Experts of a small language model.
Training: a variant of Muon for the experts, 433M tokens, 6609 steps.
Below are experts of layer 8 (counted from 0) of a mixture-of-experts language model. Rows are named router (the router's row for the expert), gate (a neuron's input weights, with its number), up (a neuron's input weights, with its number) and show model dimensions 0-95. Each number is 128 + 32 x the weight over its row's rms, rounded and kept within 0 to 255. Numbers have three digits each.
After each expert's rows: "comes after" lists some tokens at least twice as common just before its tokens as in all text; "gets" lists some tokens that make up at least twice as much of what it gets as of all text. This comes from a sample of Wikipedia text that the model never trained on. Tokens count by the router's weight.

# expert 11
router:183173112161124140084174131147109067138120107110124181108079104087148171147161137100126149164151159172145124077110085090090092087111177103148200098091096125117097141158141150145096067125149167120078104124133134167076151137089177150092097149085109164129136124092143116190112096150124123132
gate0:135142127121098108115174132157075144171128141121092125132146114133141084101136188193189093115130152046119135050134147181118156142107156076169160137088123141131128123234091158140196157118079070153157055133182121115124143155112113158148111091085155132125174149128184101126086123126199135135
up0:110087094115177145135118107166051121146121160102100112117152133201167083123147151096146114096100104071138105143154136108142179026093157109134147190103214088169127120172136215157137104105121043151066146181111164143127135115145134100132135118010127120121116196137135141117087164143139086119
gate1:135128096147101077172159117162118169177176194089102138120191164108131154119121074088138114098150167122101146091125114108044155119119169146095130105087173138163100107175093095055140138115153110150144120136073118090146151159145083164111127120164213101132112131151156154131138156123097075130
up1:127141057203191168089076127100091097121060094157124145092074128086107082134098163067097108104158122108156117120111129155221073098108112129160098137117149146099094137111156149159151101053123137139115131165129158137128094121147219093111139125085114163102135189115150129158109096182109098151
gate2:168146113094135109063141159151155093117208133110143140077090113125136154089102152114128077144075172110119135072131137113157124105120134136100182112135132135162136108109102099175122136122109140118139164115134072155146111189125108094072097145096166119110104087162139050115122140060194099088
up2:119146160116090138123148127128130138131120040103175123105117165137138026104149153126075114142071162142146097125158099168082142118152087137119142119082109092144147179175135129041147180085108129184117058107097127129157127135115130145152137171114158139150168157131108082080095231144084124127
comes after: " ", " 0", " —", " 1", " 2", " 3"
gets: " |", ";", " —;", " 2;", " 1;", " 0;"

# expert 2
router:139076076117145124156197130079100153166130162116162165087137126108126145102102126142134150113189116120130140059169153099094160105153132084201121081097064133166091133110119096125217128144165149146101126104065074095119140149073156118088131067117115171117122115136154118123066143122135073100
gate0:137117171137122093143111121144128103168156138133104152174115135157113120118115109131108111088064213107090079115155121146192175134142181156097160097096111132134137177124127165110143152017125139117120087119113130140130132124129032146137040084072125124121130171119117094145148142136116132121
up0:105090153127155196144118152118118122146121164163100134103168093146025108093161127123151100128084157130122135095093166151121127120128084142119153138157127135108194104198110135137082167148109105221064190130134178143124136139126108109120200124102086095148169070113107102138182098108134115095
gate1:135059117142093141100103137112156146143124155110117113138134127157090073126126137120134123088169109179135146097170176193177144138092096085116114126067073156164152088133100162131127127111142123108141170174063111139191149114119084145104174049131068124143114114124192199092115152151084139131
up1:188132163137096125066146148110099131150167098127181136105152120093125076223134105107091180127119132228090147133113080143118162107159099147128112112101157120102156105150139191142147058127169115177095103085131100112112107138160158115136127118144114091124119092122207163115105187117206145119
gate2:139139112146105093111151093177133060069121080088119147140085084164120173149122051130106155124125108110104140056114171096097122112116100134097143117091113156175107101114136072126122147107163107138139107128131119118150151140163114150076172174100141092123110150107173107094082136093104097142
up2:102165090162103166153114103163088112105153130173140155080139111082167063143112087067114126134048164074131123159173122155116214087117123095117163116154118132117093132130145174154147112054105124154106083124106116061134181150102112116127127106133131115055160139204151166138101178152167177116
comes after: " |", "|", "a", " K", "i", "an"
gets: " ", "l", "g", "w", "ag", " S"

# expert 40
router:089137108107115108102142122094128080085104112143163116115114116153088179107119159146145159140139130107085171136224117170152135155179116129083120086117132090148145137120124168123100105111104168151150066120107130146044166121094133109152129157118169097140135083115096137094098126157160148096
gate0:127086167127121060087109099082162124166104078098113125130127138158111128117098113090200111107153066122180089116125077134137114139171163147111132157135120105087164146095090145090113147134144185177123219157162118107129096136107135110105058119121194123113159067137136158066118096117159105179
up0:141114139126099135116093131120156139138156154138100095134063151144147115107088087136188170108119120106125068138186165175146091123148097125169158129110124140152156128094176068105151121216112112131099097122143119098135124136091091143153114103132211087168116130099141109112143191077162096194
gate1:118199124132135126153123120124157150137117138138111143160110091104082094161142104166110158140127056124089145103177195108057155132136110139105099111137077094143133114137062166100119173066145157119126111142106124131124196075144127163159176142136082104156181109144123122092121097106151097117
up1:116138171063170150152165098153156156136118127206138150133141096135141109085104144081154072136097147112135108127151123146155116108118129118101114165156162132133117119115083087148167159134147118072137121051138134124131108116002087147133147117176047125107123146205185126073147112118123117098
gate2:134159090155153084118098140113098097117105158120086091150088096158084109159120138100110152120118129108111092105173092182160141118067086072106079120125130145080186205179109173106101103149106148169112055131091078171100138119167144098208088106153157135173215053115128131150154091119150124221
up2:116172123151198157139076133119161092098136118156134151100142060145076107164138164117088140155106165070180099131178144056093100101137103131116118143142125142124093123086132140177158111169136118144139187147131110078145162133115176091123171062138138176158144155155127082124142120174176123132
comes after: " the", " The", " ISBN", " what", "The", " is"
gets: " it", "°", " to", " station", " town", " name"

# expert 6
router:107095062092094075087150159082131117148138124096152141124108096118157098145175154096113069142113188163098101096103096075183108100079090150138138127157130099153121137046116155138069077133096145156175131086143099137093150173069194135145044092087154122084125108152137159107123080172121081130
gate0:134090081106135142110122139149128123069129147097142116126132088186117129125195107110069133163148145087124078158178116174125110066115096115166110105118148136145136136133131143101110148154183138104120118194143137136102205102115118117116123137065136119137111130148146151063141185162124109122
up0:129131183087039120067165167158090085145112124114116109121131126086121133129120115179163092089148120150097172080123083150086148143122116088147113179113132077096144161157158099167127164175103128106133135123152121100103100217119144092088123089148082162191092156112131131049050091068146145149
gate1:119100148130096152130180127159114073119104158141133117108133168159172155086148098106146155145120111134126122100171194115125182075188164123168120111104169101171187132101101180072120098156130155088096122193174120056119184112132109137082117143133123109146100110169165152142131149145097141079
up1:090162181201118100148142160193111128124155128185157160140113032128104135111176151124088163155084165135083152080164143142146082074173121170148097142095116109134164143162125118126113118160113149137128169123130120177129122069155174148144060102094116126162179189110129107108157146062186119148
gate2:141098084158114101166145123132143174131113135140081148179113143117102129148136125098121168117101130071151068140116113131140174169088110142136116134104080098147124183128138111126136147063109145082158167110096054137134099177066120111096105194089052121124138129080146089118179145127103117142
up2:055136093127133163148067138111170121054080083138164125127116079180119109103137098145148114120143112172159136147175097071145151130139090096116178103139114136137209164158095103105093142121148170139164171149128115196142139110142164144122100121115071125136164149103200158138078109137085071097
comes after: " |", ":", " $", " 1,", ";", " +"
gets: " 0", " 3", " 4", " 5", " 6", " 2"

# expert 63
router:148121119102169160151157140186136132124101130147170058173093098109116105168121178076123126161140149152085126150196110098170164127130123090142119200137127158199161192201176150174143106113168110095109169092170092169131125072110144104134136125111119131151120150151138155190175139105088150191
gate0:141097137111136179142142138108099179161137184110134182129162192103104111106123122113126133094165191073077094096111140089107052140095100139097121126164162137116093118104085095132106151158081108047100176095173122087116076175116079109122125140161117100139096146162171165091162169160122168166
up0:183132147113109119099170125164106122115101103144120159121163115140091141099131134057155077183144029119128097144110153153124137140154098104138131139172078122161138153188082090128150099156126213139104128117119173086072111136128135136103111134083139139108115126091140145177035157138146122129
gate1:109117133102105121098163059091175124126179128093180108133162135038129121096132114173142137112139126143107106138152094189140147166080192183067110139136154114088096126121148078132093073147164098101087141133119144153137107141156144140144139129122153130146166128137019143151088159048097170151
up1:161107079095144164126118091129100196111147124089114161127111192121111130119130108073169111211154099108114165064162125068150215171156100121180126129130201106156109125151185096110114149145112107058080119178113135141131139107092078094120140103196151172097147106070141164155118181063159118125
gate2:176160159079161166116166134179182109152085109165123138149130146141067133125136146104102154150159085105118159107144182149137123129176112076102118088112142187167151114208142135107097170100139105152156134114109134091122198166136146148151135178117102110075134078062102132136106126097189119147
up2:124108141120105125147128129148088145142084177069132119132159123140111179129086124107089103148112171121125078068150138099140153181086103127128141105129055135152111141126165104089174117018132101110142145105141111166173186123088135173124161128128055102074131168144187103171158143152192139116
comes after: " of", " in", " to", " for", " at", " on"
gets: " the", " The", "'s", " his", "The", " their"

# expert 19
router:090138117112133098142058139134103174135122119080137134128107131123113157090132113172208107135127099141126131083159120164082093104092078143147089146114092072078146177110109125117195214170167099167127095175158149099103117043139118108133118090124155121087143149126099155132082167093160150109
gate0:155133131135097145140100167159120133127103087138170104130098103124106135152093151086131120124124138170060152085109151119081106143115161179091143136173092104136153163165127108126142055132137134138120136173105108086070093152110158182156085134159087185224129130112149158077083134151169130140
up0:126177128102132099145103122154151131191189068120138138137126136172084099119125101123126107124011139118163098117082149168112072058085089111113102138122118122127125142151095113115103154099142104140183172075162126127118152080204074133148136073146172136141130092125141101097171127162077120161
gate1:124127120170101082127123141133172169124138143134109115137114133118136120136131095109094120149123147242077140115146090088149061124129189112146100110140124149104152141088063098111112184128131119130149104154138157068137154096128055110136081185135153186158119130102185146080119125133097112126
up1:121098172136117134110057135105169134127094153113056066122184114110121104121111110178179116124096128123161121147127073165120089115141135105155169100092095137152131081135068091151109127165197147141143134096202122099130158120063073156167159140147129118140099137176130145093111090103131153090
gate2:123158101138118119136085164096149182136096143121051163116115174069082118118140143146124122092174147150141074117111133164153112054065116086165123114102168125138199108138110069162116188126146085132142170137108105077161111192192176112151149106138130122150097179109123129149102134156135098133
up2:182107118138129102130131071149055145103156094076146098098072154133158177097121074133109121106113073153128115073177058083169098136174118136131125150178141161081126143125129100140151110164129113140142148101133152069078143153168142098154103132131165109120128092167162120143135134138082075077
comes after: "\n", "|", "-", " T", "==", "C"
gets: "M", "S", "F", "R", "H", "B"

# expert 5
router:139111098072133161118092180097130110143137151123189103117126123137164114114091130086104151106115112112223081170191158157126150109126098110164112139106131137162108132117152121172086092157159082226184138098128122174159141049171123118058090146062160101141160143151121183124117064105121150181
gate0:087137092148069095116136133124112199131170077116165126137115094089162112125102190078104128124148144153095089115072170073106092139071090152087176124119126113154127137085115120154058093133089109167087112128147047129103088154152154077147186129134134129128109121157095180118126116117131176137
up0:172125091165101116155179141167227108153182146197193107133161136123102181120104119113082124102173122138143092106147105126102109093096093184132118118149127161117095086150132094119131161160110124130042149130115085055164123116142164155167138072164138130172154132142102095140080123099117117112
gate1:100131158123156116078137053129106068100145107120182092108152157093128128108210096171119099126129169092131203061171140149138153100129130103115170114152134137160219155089145151116129124158163121084122103114140115149116144130089133135102124153134154094122111075106080161104160113154114161111
up1:198142062138110094088165193131094142086098081141069129136121088084135086128134146168086144089088114142159154089142118168119101111120131098126139206097140112110140073222073210130113140135106134137170073157171115199192165141125133156065139137119099106195166138168156158095088104097088122093
gate2:107097048114113172120057151097093142177152075125136139118134089138148106138156139139165158147162141169126061124107115186105174170157126178116139090104078124143222114124128076193146123096100135153102156156102170175120092137129096160144129198090099104153063113116158061149124140136140164152
up2:119109137118137149120139143164076074103074139139086107125063133164134169119183165162101110147115145179060109135114165110103116162051106120103081134130114096166118152144180131127128113165117114180176080087101129138159113081182097111129097128103121078083187036077162198115148129140139157092
comes after: " |", " the", "|", " he", " season", " He"
gets: " 0", " he", " was", " to", " He", " as"

# expert 28
router:131124157142134170114154180104142061130119120095123091115156171106103123110161091099139158164170058145075067203143205149076156104170164166133131117134145131178089097128106154154158137121121107098146066132146168148081112178114106074092102090169112161144092074147112177143120165146089091116
gate0:147143186143126192120057107181111192109213141114118111091115156139164124103151148099117087132189153163071114097153162127107159135141165099105129135162118151102130113098088113102161166130142106126163072123154148126127101162083074092139166123147177100123118069139089174103151155130081139136
up0:149050175112177156184118117131130142109109080148142114111126167084158147093125157139136108174194104182118130168143092140146117102149138164126161125153131195159135153095201081122135177150143067127125139088123095183163143153135148155148135158179147090091116117135048107117156178169126158101
gate1:150145132089136108148074100160152146124145155102163142142116131122111122089154188124149155165081158107156114169123144017113117146131047165106119120091087179084135109155133072127133133155147163162132127161175098111148156102105142119152148154049120131120146139153114041110148043127165140100
up1:110122135128117149104141121146128205139145165158122117134194128120143108126096139174066095088139047147086109117099150128129139122152121147066189142162072185118126154110069128086127063146141112123153111115135135199095114094163108117177105072167099094062105157132156164134169083170203135142
gate2:145162172083074103175128151144122133131124106147122139052114105112091088149156104108122133158153080126102172076205095144156119103158120091151190145176155111109123154121157125104099104120219238090110146167078116146140111100167161145153166156112089193192116108138062139118074125160147113133
up2:142106096162140059097130176128093158176125052134144159161194117125096159049138138142122092122107095097068143143102138134087160109158149095140104121114080115123104174184053056133112120128082099111155134150179073130088135111157092082177104140183081183131134131127141093222080091162123141155
comes after: " a", " and", " the", " to", "'s", " \""
gets: " p", " c", " s", " t", " h", " l"

# expert 18
router:102192137166160146116133116125142134100088113127144139095169170139149131144189090052165114161106121139128199087077118075094104135088152122147122164129154063128158118112077140132153133135158076140118128132058146091126135093146115154199130161137164177153098173080129118192102177123152152196
gate0:098088092111144036146108094113091149127134172160123104104142159083134154099166127059109123146113165106101139131178156104075147133117098118070138110095040135112136122093128142062185126072117161070132143084139178131154125108135115169133161113151136134174075144071114143154134184128041122134
up0:105073164103105136080138139089120139109136107175134111072112075163164127139105084136145069141137071148090114166068120083192125109120155141100122130165137091131202108120143117100133084101149069205159152147124129161114177120116127129050114122150175122096127150192111147183163161116166096121
gate1:084146128083111132046146094113062114126113105112123118096146145109126155150147070136159163162163182185104162085142164061142128189042116114113106168117116116124177154144106132132131168124183119046140131098166102120100119158124114091121135156101054178171097170119164106184124151109101184141
up1:158102124195150115151200070116088148120160132169137155118147178132079125151110150141071121156087118092101101079122118122165135151119137102126113120087161166112149167105123161143158168125153155116112146184118133135118064138086125153162132127110096117117210127145108173118179125112158127146
gate2:134106139113154149109147137169143105137154101148129152171152105133097106101092133092112095134126158141170157142185174176087083182074174167132114133140142109084128075157166152129138140137115125114154193136125156115128118154141066159110141117146132100127137113115079156143109146101163130155
up2:174064130090084147130109074159161096141164165090115092125117092095145146084097064144037079128133107155158127188152141174143135120138109099123149146174192135098120163119102133151152139135170108131154146165120116147075128076184146115166165093156138138150130127171133157072149171135098120102
comes after: "\n", "-", "′", "°", " /", "″N"
gets: "-", ":", "\n", "′", " /", ";"

# expert 25
router:147112178122132149105157116166201110129129097128166158132141081124133090095108190101116197134194126081162127124115085155098124144128123137144140140149129160188132159158059123181166133133091151131133137080107166061107098101092117134112152154136154144129113168174109081137163084226155164123
gate0:121167111131085140143077132118138183141202107075125138161101145184083117097162137170159151100195163137106156142134083144130184146110140183132107155108134181159114144143127083126146184119140109110127111102137111075148093124131121141157105072155088040140136166123106107159124116119126167185
up0:132085115141085111175127169177130089176104168114164114103158097170140110105131036123066098083138089114192108149121126083167123140100132143133083113122111101161119127111118099102143110155164127147146129130076138179210132159093099089138142133153163147129134159129134105124189156158121096117
gate1:091079125093100074099200136135127152133076093186080129121169132111097135132157116160144110127171103139139144123134144160180158141180105201125107160179146174136194133157151141161130131102117205148096078101104149108066113120115152159175132173134124057141074104103141135115208066126109153155
up1:139105113124105121104076097111115147094161128113128139135128135135120153111105142183115122206095141069097129201182122143152177125175038143147116131137099157110121163146109106100125129145105072098108121139173138118096155151085061081119163104108167133154115136090127196099090118165127165123
gate2:093085152134128139116118205143176161146164119110093129102151148099097076091150173161112199089117166153156155147117108165136084085116100133137112107083054134150146094165111129111107168145168127145127079124093125108195111104147147141109118130176109088106106167189140140113127141143099112161
up2:149085170113203092194119208098132116129102186114126123149134108135178125168128122152138177097104139145164119181120154107150156184168108121182130160096173108129174126089138168158194084144113100166144138161141150137094199106114123145162135096122110128163190102135057142136102134121132191126
comes after: "\n", "\n ", "\"", " Binomial", ")", "'"
gets: "-", "|", ":", "\n ", " in", " –"

# expert 7
router:112124115182135090103078113146112131154151133151129160111129142183154118085147145151100169127102151104154147171178126125197136102123101121148080150138127155124083124144081171088114125100183078096112132187171150142122158157085110103136144145148170097159140106133174141158159059126173144091
gate0:159171125055199099101092145049199166134089146138170163098059105124135162131132152172151095114081145130166123089130104113131120105090103101127150105159139104196132117118123153105112145128172158120135118092145133099117085135150118128186107194090137148114166103110113160122106128106134158084
up0:070154128174155085102133158187144055121114182147070132120185125150114078145093131126100131094096176152105122111043145136116163191111119131127124145136132065161154037135143147083083149094179110123158113171148182119114136086135173106114055115120121116089151165155141179138179094133123050116
gate1:163132120147131103151156160182108082109132140115162114110145096147044139132168168125093165116110126138145099131119150176140144073139159148175201136137090179136119150137205093105152148129109085081086075186174152097105167105124139087165126123128145086159195156121075148170160136141134118162
up1:127054204089075109179141212198096162160158165112082124150103130171106108140142185163107108127143140096138158055130110067118152114119162169148131122088091108099132066130096142140129170126136147121088135160114177099130096057148091148133099161141093110121140112100139121081199137188113154138
gate2:154121148133150105164078144080126120120177094103127096098104150176101143139113153107091169152112063140114130140157141099077104092111121091125154163173163137197177121113085133127107066144130167145115212067205097071120092155143125118123142146174096104125127168068133143103123143162169170142
up2:098077091080148111127179086141069133129105128072151135118116167124127176116142107120134111081142077096113095192151147086193170105082109139185152081156130154136199130105184117142127119177099137150105129106125180079123112134133177179137090116100105137128135127161144111137155149106127151208
comes after: "\n", "|", " |", " List", "==", "==="
gets: "=", " b", "==", " \"", "-", "==See"

# expert 46
router:101141150085106104113058115207134124160166133084128164174136061178142123104175174135071147147165128132102103150150101155102118104126192148145123167100174115111133131203157089132089145171144100149100108129128164094157188089152112153111078136165107136079110140111130112096106107123111148128
gate0:156091118159086110069092075092136102108146200223169117102114122169168098104095185168161159096152152055131147117163165117117090107122125131174079156121121082138171079119142110150100210140119147075131123177053147068127094176110168148155137142142151132152122132124078166071124158104079118137
up0:068129109053129149164121148131115107140139089158088122125135150123135121055146083155081158125148089156163150115136117121167126135108151188109085110107189192158168145131091111115182102117125127125108066066146152097042165138165040140113128139149111085139137136082125202118130094106101118124
gate1:183148145174091095125164180121092119113075118069112151137073133179179119115141129141118181144148152108080128109152176149124126120105118155130212133139093141112113135095122097164107169121184159111139129132191122127182057146169133070088119135147120101178110171066167104135118141165145118179
up1:099070137107085118121126121097093145133164128174141168144058116107167140096172153111124107101075097127112127115092161111119155100131106150098135099087089172110131130191087141081086177176139163114101132166093137134158055153089119125184073102135141062111101112085132177063168123118104139104
gate2:071086154116156121107097103139096126074136148131127113144130132146099105128145159086029197153161168125119076146147169133137155126148108131100089079121142160159095112128135116149170186145167149135077101120089152186114111107108099094139126144120077137163113118088130095091125160122150086160
up2:178091106143162166129092138104167142110136104155148152118083141133100109191147143146120166120197148157163226148091128045121112166129111131138138145132155197150080142166149164171159109111102121154155100116101095117143160120107181106165189091127124144094130106168137148037093073103126075150
comes after: "\n", " ", " 1", ")", " 2", "\""
gets: " |", "|", ";", ":", " Cup:", "3:"

# expert 34
router:096153141181161117130133073136157085153121129087121102095081120145186134202138098172130155144065173147094097113134112134145062140090136105115124111045125094096183090097095139109071128126151139123135155115155140188086151107148131140175090127114154098100110129100111111143141103109123195107
gate0:146086188132132139079097151115116099133129117088101131131085121103084077149094155164125119177159093159086150116117146135135160150121164130128142169150117127141108112087106093087181145134081119142136109148128144084173169123110126149114091108100078073165105159114115139151150008088123077114
up0:109066167136106134090150114129071121102110168119134145105075088146167139144147106144104244083115148156101106126135088137065124109126184175177098124154098130088174134124166136125121079095142121179167147107191196128163111206176115091148162151145116129061117148133107121130132147124140107140
gate1:169124174118127071124150128102189090146141112180074097062127171124135146139163136139115175126101174125123134052114171148110121147104135123112143152111097147088029132097110134147136177141132158148130123104095107123125123193083084101154103097112174103137097120100114160107148160119121174108
up1:137167183142106131087168089152130101135120133122124138074130112127132162169177075055105141113126070096112107097097151087093094152154177098136104133148085107143179126151124117143153085135095147111148156101108116090132139103081165120111137127165128098081099178098138117144161138087155113147
gate2:156120136144134117173155088155102130181151120137163128133119087158130058123141143149104107114113133128149136149133131173152179142143132087112143162110121092084095126140167074112109092115163059085145061140158146067104110114151118134120162163169092139105099183189171148108145133080173148109
up2:129142104042103164166099113183052153081092078144123158121168092098152119124094044178138139182109140115140161142113139069200131093144109143151103111154129127130158153119152096105130121090139170101129164112109184161028136139080116162114085113161143149109097099102154118090094101151084141160
comes after: " |", "-", " •", " ", ";", ":"
gets: " |", " Team", " sq", " •", ";", " ft"

# expert 54
router:154120109147128053098129099155069138151122138130112130145076086107142053121179136179141112134190138160090139088177158144167131139117095145122192110110204152178119117196151120128126138168181136162078103160122130146103157181141091149146146192167132137172171088089107108162128102107078105175
gate0:120103155079121121113132180111102079143148155097122156140090095118103138129125122139173125120167139141162126121130124158162220098158132141127136106092148167131127076074127138144093060126113137088150163146089141141111167131000114155098163149220093094154119097121083114153119112189168128152
up0:110145115147066118151152148131120128087132130109177126098120083115099068106137077115092100163113140108159098118120115138113113126159087108166114128110057136112166104117098143142160116093095098180117175133077161145156137118145147166167162121131119149210145168088130095097123146062073091145
gate1:145097141101126140124109126100103147162125078127150044133126123094186110218111157099123139100144204147053149094102162110126095168141113070180151103134088120160218117124147065128106109126114113149141110088108142140178125118144183077125178119121118085109122118104116123129180103160150139146
up1:125117118115140147091085095130109133165163157135097184146113120101121211092070176131127144156147069104126100147083072180127160151113081127113112124149084196144095135112134122130152095056150114126121176128142179157147136123091139115110131133157189102160087132150194142161155116132158208136
gate2:166114107118194113141141145143167139153155150164128135112159159154110183154158169069148169097097140128131138066110136145171127099121189151140137105114119121169137207144133171146118161176141155070127199169168118140085082135111147039142141102103075055156130113166081126197083130137087082121
up2:117119091082143125119117135153172078154140118170168075126134181126189121155145174110175110098128152131174159086089179124151093131127119094186160084151096162139149144146082127156193085127101088126090171126098110139141190123112137138171131105151197131025105181083107152146128203119153091118
comes after: " is", " as", " with", " was", " in", " of"
gets: " a", " an", " A", " one", " two", "A"

# expert 38
router:126125169131143109130108124159162180148146072094156114133118195143087165144097112137109099080131160111144151127144094199119145110130164173084128189121114133078127120157106116155099161142120141098143128145131090095085130138170137089113048136102032091126115173174053054132125153077121132155
gate0:197154094127085129170131153139146124130127093100117128107147078107101146100071155078095071125130067099130126134175120133157124093161113114090123175132153088067147122156161124126122120093158176139190158107123099162186128154110164096091109126042140084098125122132137085115111094159139081154
up0:079132129158149139120124089101099131140115150147138143145140104131118124109115110158152142091111142121049187097096092111109175228121160109147140153070111095088131087137144139134079161114121072099145094088137147069149058139081161130104138106202101118114127129116117123157141158150127090095
gate1:107140147170134143136125105114149158129142123129207127118073121134076162161171126133090127113101159167079130153101153116141166166135160088156103106139116135142137117164171164120148127149167137084075105122150168170109126107061109134123157109201112164134029174143077122079121138133063101102
up1:085153074152164109169089096114151081117145158126128087114127142161167152045101146111127184143105137130184182163164046121138106130141084123099151107121166142159099139133188126158210067131152145084047108122112131135211048110127089131158204156102103144196112155094145137118158193099179143102
gate2:113187092097109087085180130118162109128131104072151108150113192139183153230194163123100121117136105093148147119151173112097159117066140173106139129086123134093117105121121083125090109132155187129145102119104160188130157107223140182159082118077136172110086193138102150184100135136146085168
up2:166093145138162116115102195121124146126097146125134127116116142173120122199160071140136096191164126137139148155130176093115110110120211115103098163099101107103140078144055181140153099113158106127119103132100117073127174127188136167141119121163099156081181069132105131074141161114142140145
comes after: " was", " he", " to", " and", " were", " also"
gets: "ed", "ated", " made", " to", " used", " became"

# expert 4
router:143095133128153120090106170168116181126099096108206131125195166103119126116123169088121133169131168129124188157145090203122123143105129081186094110127195070153155126140164152084104087095131127077123126146055107110137107127140128199117121145112110185179165176127184161164103120120134070076
gate0:055157166108144081167114095144109136127160106116191118086125128073079139100133124175105152222114162108091162095117127160160143103112109154152143157079079126121087116134083106136159155116161133178120134085152103152132083132096176149126124131114076099063168144095120147138073126101140116135
up0:123118131065160116147106128091118101184157144099137129156079122141106160077127149144103140074168132132100094089103127114180148156176128093053123079081162126146112102125183114081134051091205168082136133132128087135156118144154070121124147147075096080133133107100107062120126184089121056090
gate1:118100139158118177094137162195053089104137145151115141053122157144152137123152102145134096174105153101058175141124123143150072115128163087099097157028194127133074125137214149127113084144143117131056102055120115131127114052127142157130115110101073128073102183108114088157104109125182113134
up1:133077139164121094164139160132131140125159192087092102075138108083107140102151129137138163082191109173101092055113109129153073134139101067076109123099155082155119113130138099133161134078129080149159123146127169136143144154088084135162153169088114093112094081155151143142132148089124092149
gate2:070087117124109116109130171113109110142097115094108066125120157131097156113066114160173066131077129129099118152121120145144134108136219098217168152126113116144135129119115134081171115149117114114112132094139121128112121109087138178158139179124113171077090102091137118133106099132182141099
up2:107089204062163170134147108095134134124145142168099091163112132081120128120125100143071113112139092115115115143110101069129125134126122147135127109100139122099140144063044141150165099139081102140130076109092120130114072122131172206106085137078047072077177122079101117122083126114213065142
comes after: " on", " in", ".", "On", "In", " November"
gets: " In", "In", " August", " January", " September", " March"

# expert 14
router:109088155149099131199118142110106190148129117148179078102131112159150141054128164160146120109122113174101124114185103118094105159128115149070099176136196110092128092086096147119156188155113098106086118142076154061114092060096138161138173164131121143097075118099130083129095113166084161145
gate0:225109087127128158145126201124133162130170105161131151110132151093141116124159127168171145102119134174091132061133097138149116160071187139090138076085184122151127153113170118136161155114147154120077221165092082094127108108118210108171128101074116152098074110108110148068131087132133113213
up0:139140217137142143107075143105146119101134142126148116098143134135110104138213120149145142177110153195138144162167150105170153143124071129116137055117154120141096145078044092132153083099149164184132083146166086078097158107120134095176138166069133125122128096085096151131140137085065169157
gate1:106157118156149089111100132149123150139110149077115121165068134139144142164079078110109132135117150119112158123144128111190143107142105101191134111139228166110139114205122112090092141133140118147165160143116116080135138109126130189136163138152149036138134122126071144135132177103130163068
up1:174106121123130141123174140154122126121095135110134119116112130025174121139082096129123071135131177173127143225092090131091189138135168127110123065171148125168126108151143131136091202113107161111224106213091109129088170135093137108100131132122122103069102092130159159151146093126171165179
gate2:177137146138136149111204168136118141144130144156057097117083111168139091109109158130110136117113162123149087113133117060149149069172152141088170078170089130092087129102129121092116094110127129162158118101121124105115150166109137128075125108125126104080146085140096136176093124157087061109
up2:069127167117123129107091120151134108125185207121158115171161081102082142143157139177148156115118126144100104161158103187113164103158122137120113080164140134096114129111152128192127115143114119074145109156069132135127139015087071108110133115102101157120034118113078111122123092156074103137
comes after: "\n", " |", ".", " ==", " =", "==="
gets: "\n", "==", "===", "\n\n", "===="

# expert 48
router:174137112178132168147053102126127150093146129153156083140156116155109090149097172111144085098116109150076101082109149132138107080085125155141109084147143174128128151104108094168092143065108104097137166128171092126097124106169125111116176096145130115198108094164113114139139131164087112100
gate0:168055155099038084096105171149099131103090165165130237107137153076142098166141117140109084144123116145150162077161107108126150109172067122119120161107102087136104110100196101144089152160149133115164136109133179220140119109165103103121090075044106115131146095127149179148108148114100131160
up0:147175117139118138130154143099081116155197116063145197100116098117179121146153146115174153177169149164138113110127093059151195159207062109126105130086163122143120168128163122159117135188151149122077061133127163081145103108167099163138118170103131133119141178132132077186123139158121110134
gate1:122165070106092125118126183162140143115093151126124127116081160102064147129066062166159099130172143111168155117130176092134133138149087132195102157161124059161193109119138134107097175148122099158135111131161132132159138126147124141149107159163165140138185157082111131077158195151133140106
up1:091065123155052158112142124129160142132137134159115158115107134148079077166105148142147131140159178137146127155177105135114139048099128138159161115111131146181121148137145128188167129094121127128160136151103165080152106161075100047120133199136126118143122114105168162127109096181140091106
gate2:118093122140112086152115129160180168178160062171115107135106095125157179147098134117141132132139140191090150111148088075175082113167135133125144150128124127114121123116163131123169122063123108131118112115081128082119163116174139134099110110177109177158194142145160141112154133135134005122
up2:068092123153152147129135126107155162139140150177121141176149144113238149112083138109129122129131115120140155157122056142087126096078118077190128100142041189136109223114123146097189130124134126171096125126109063122120130097129197096161198119115142192158135131106102117159101161135172164117
comes after: " the", " was", " is", "'s", " more", " his"
gets: " first", "est", "ly", " only", " second", " as"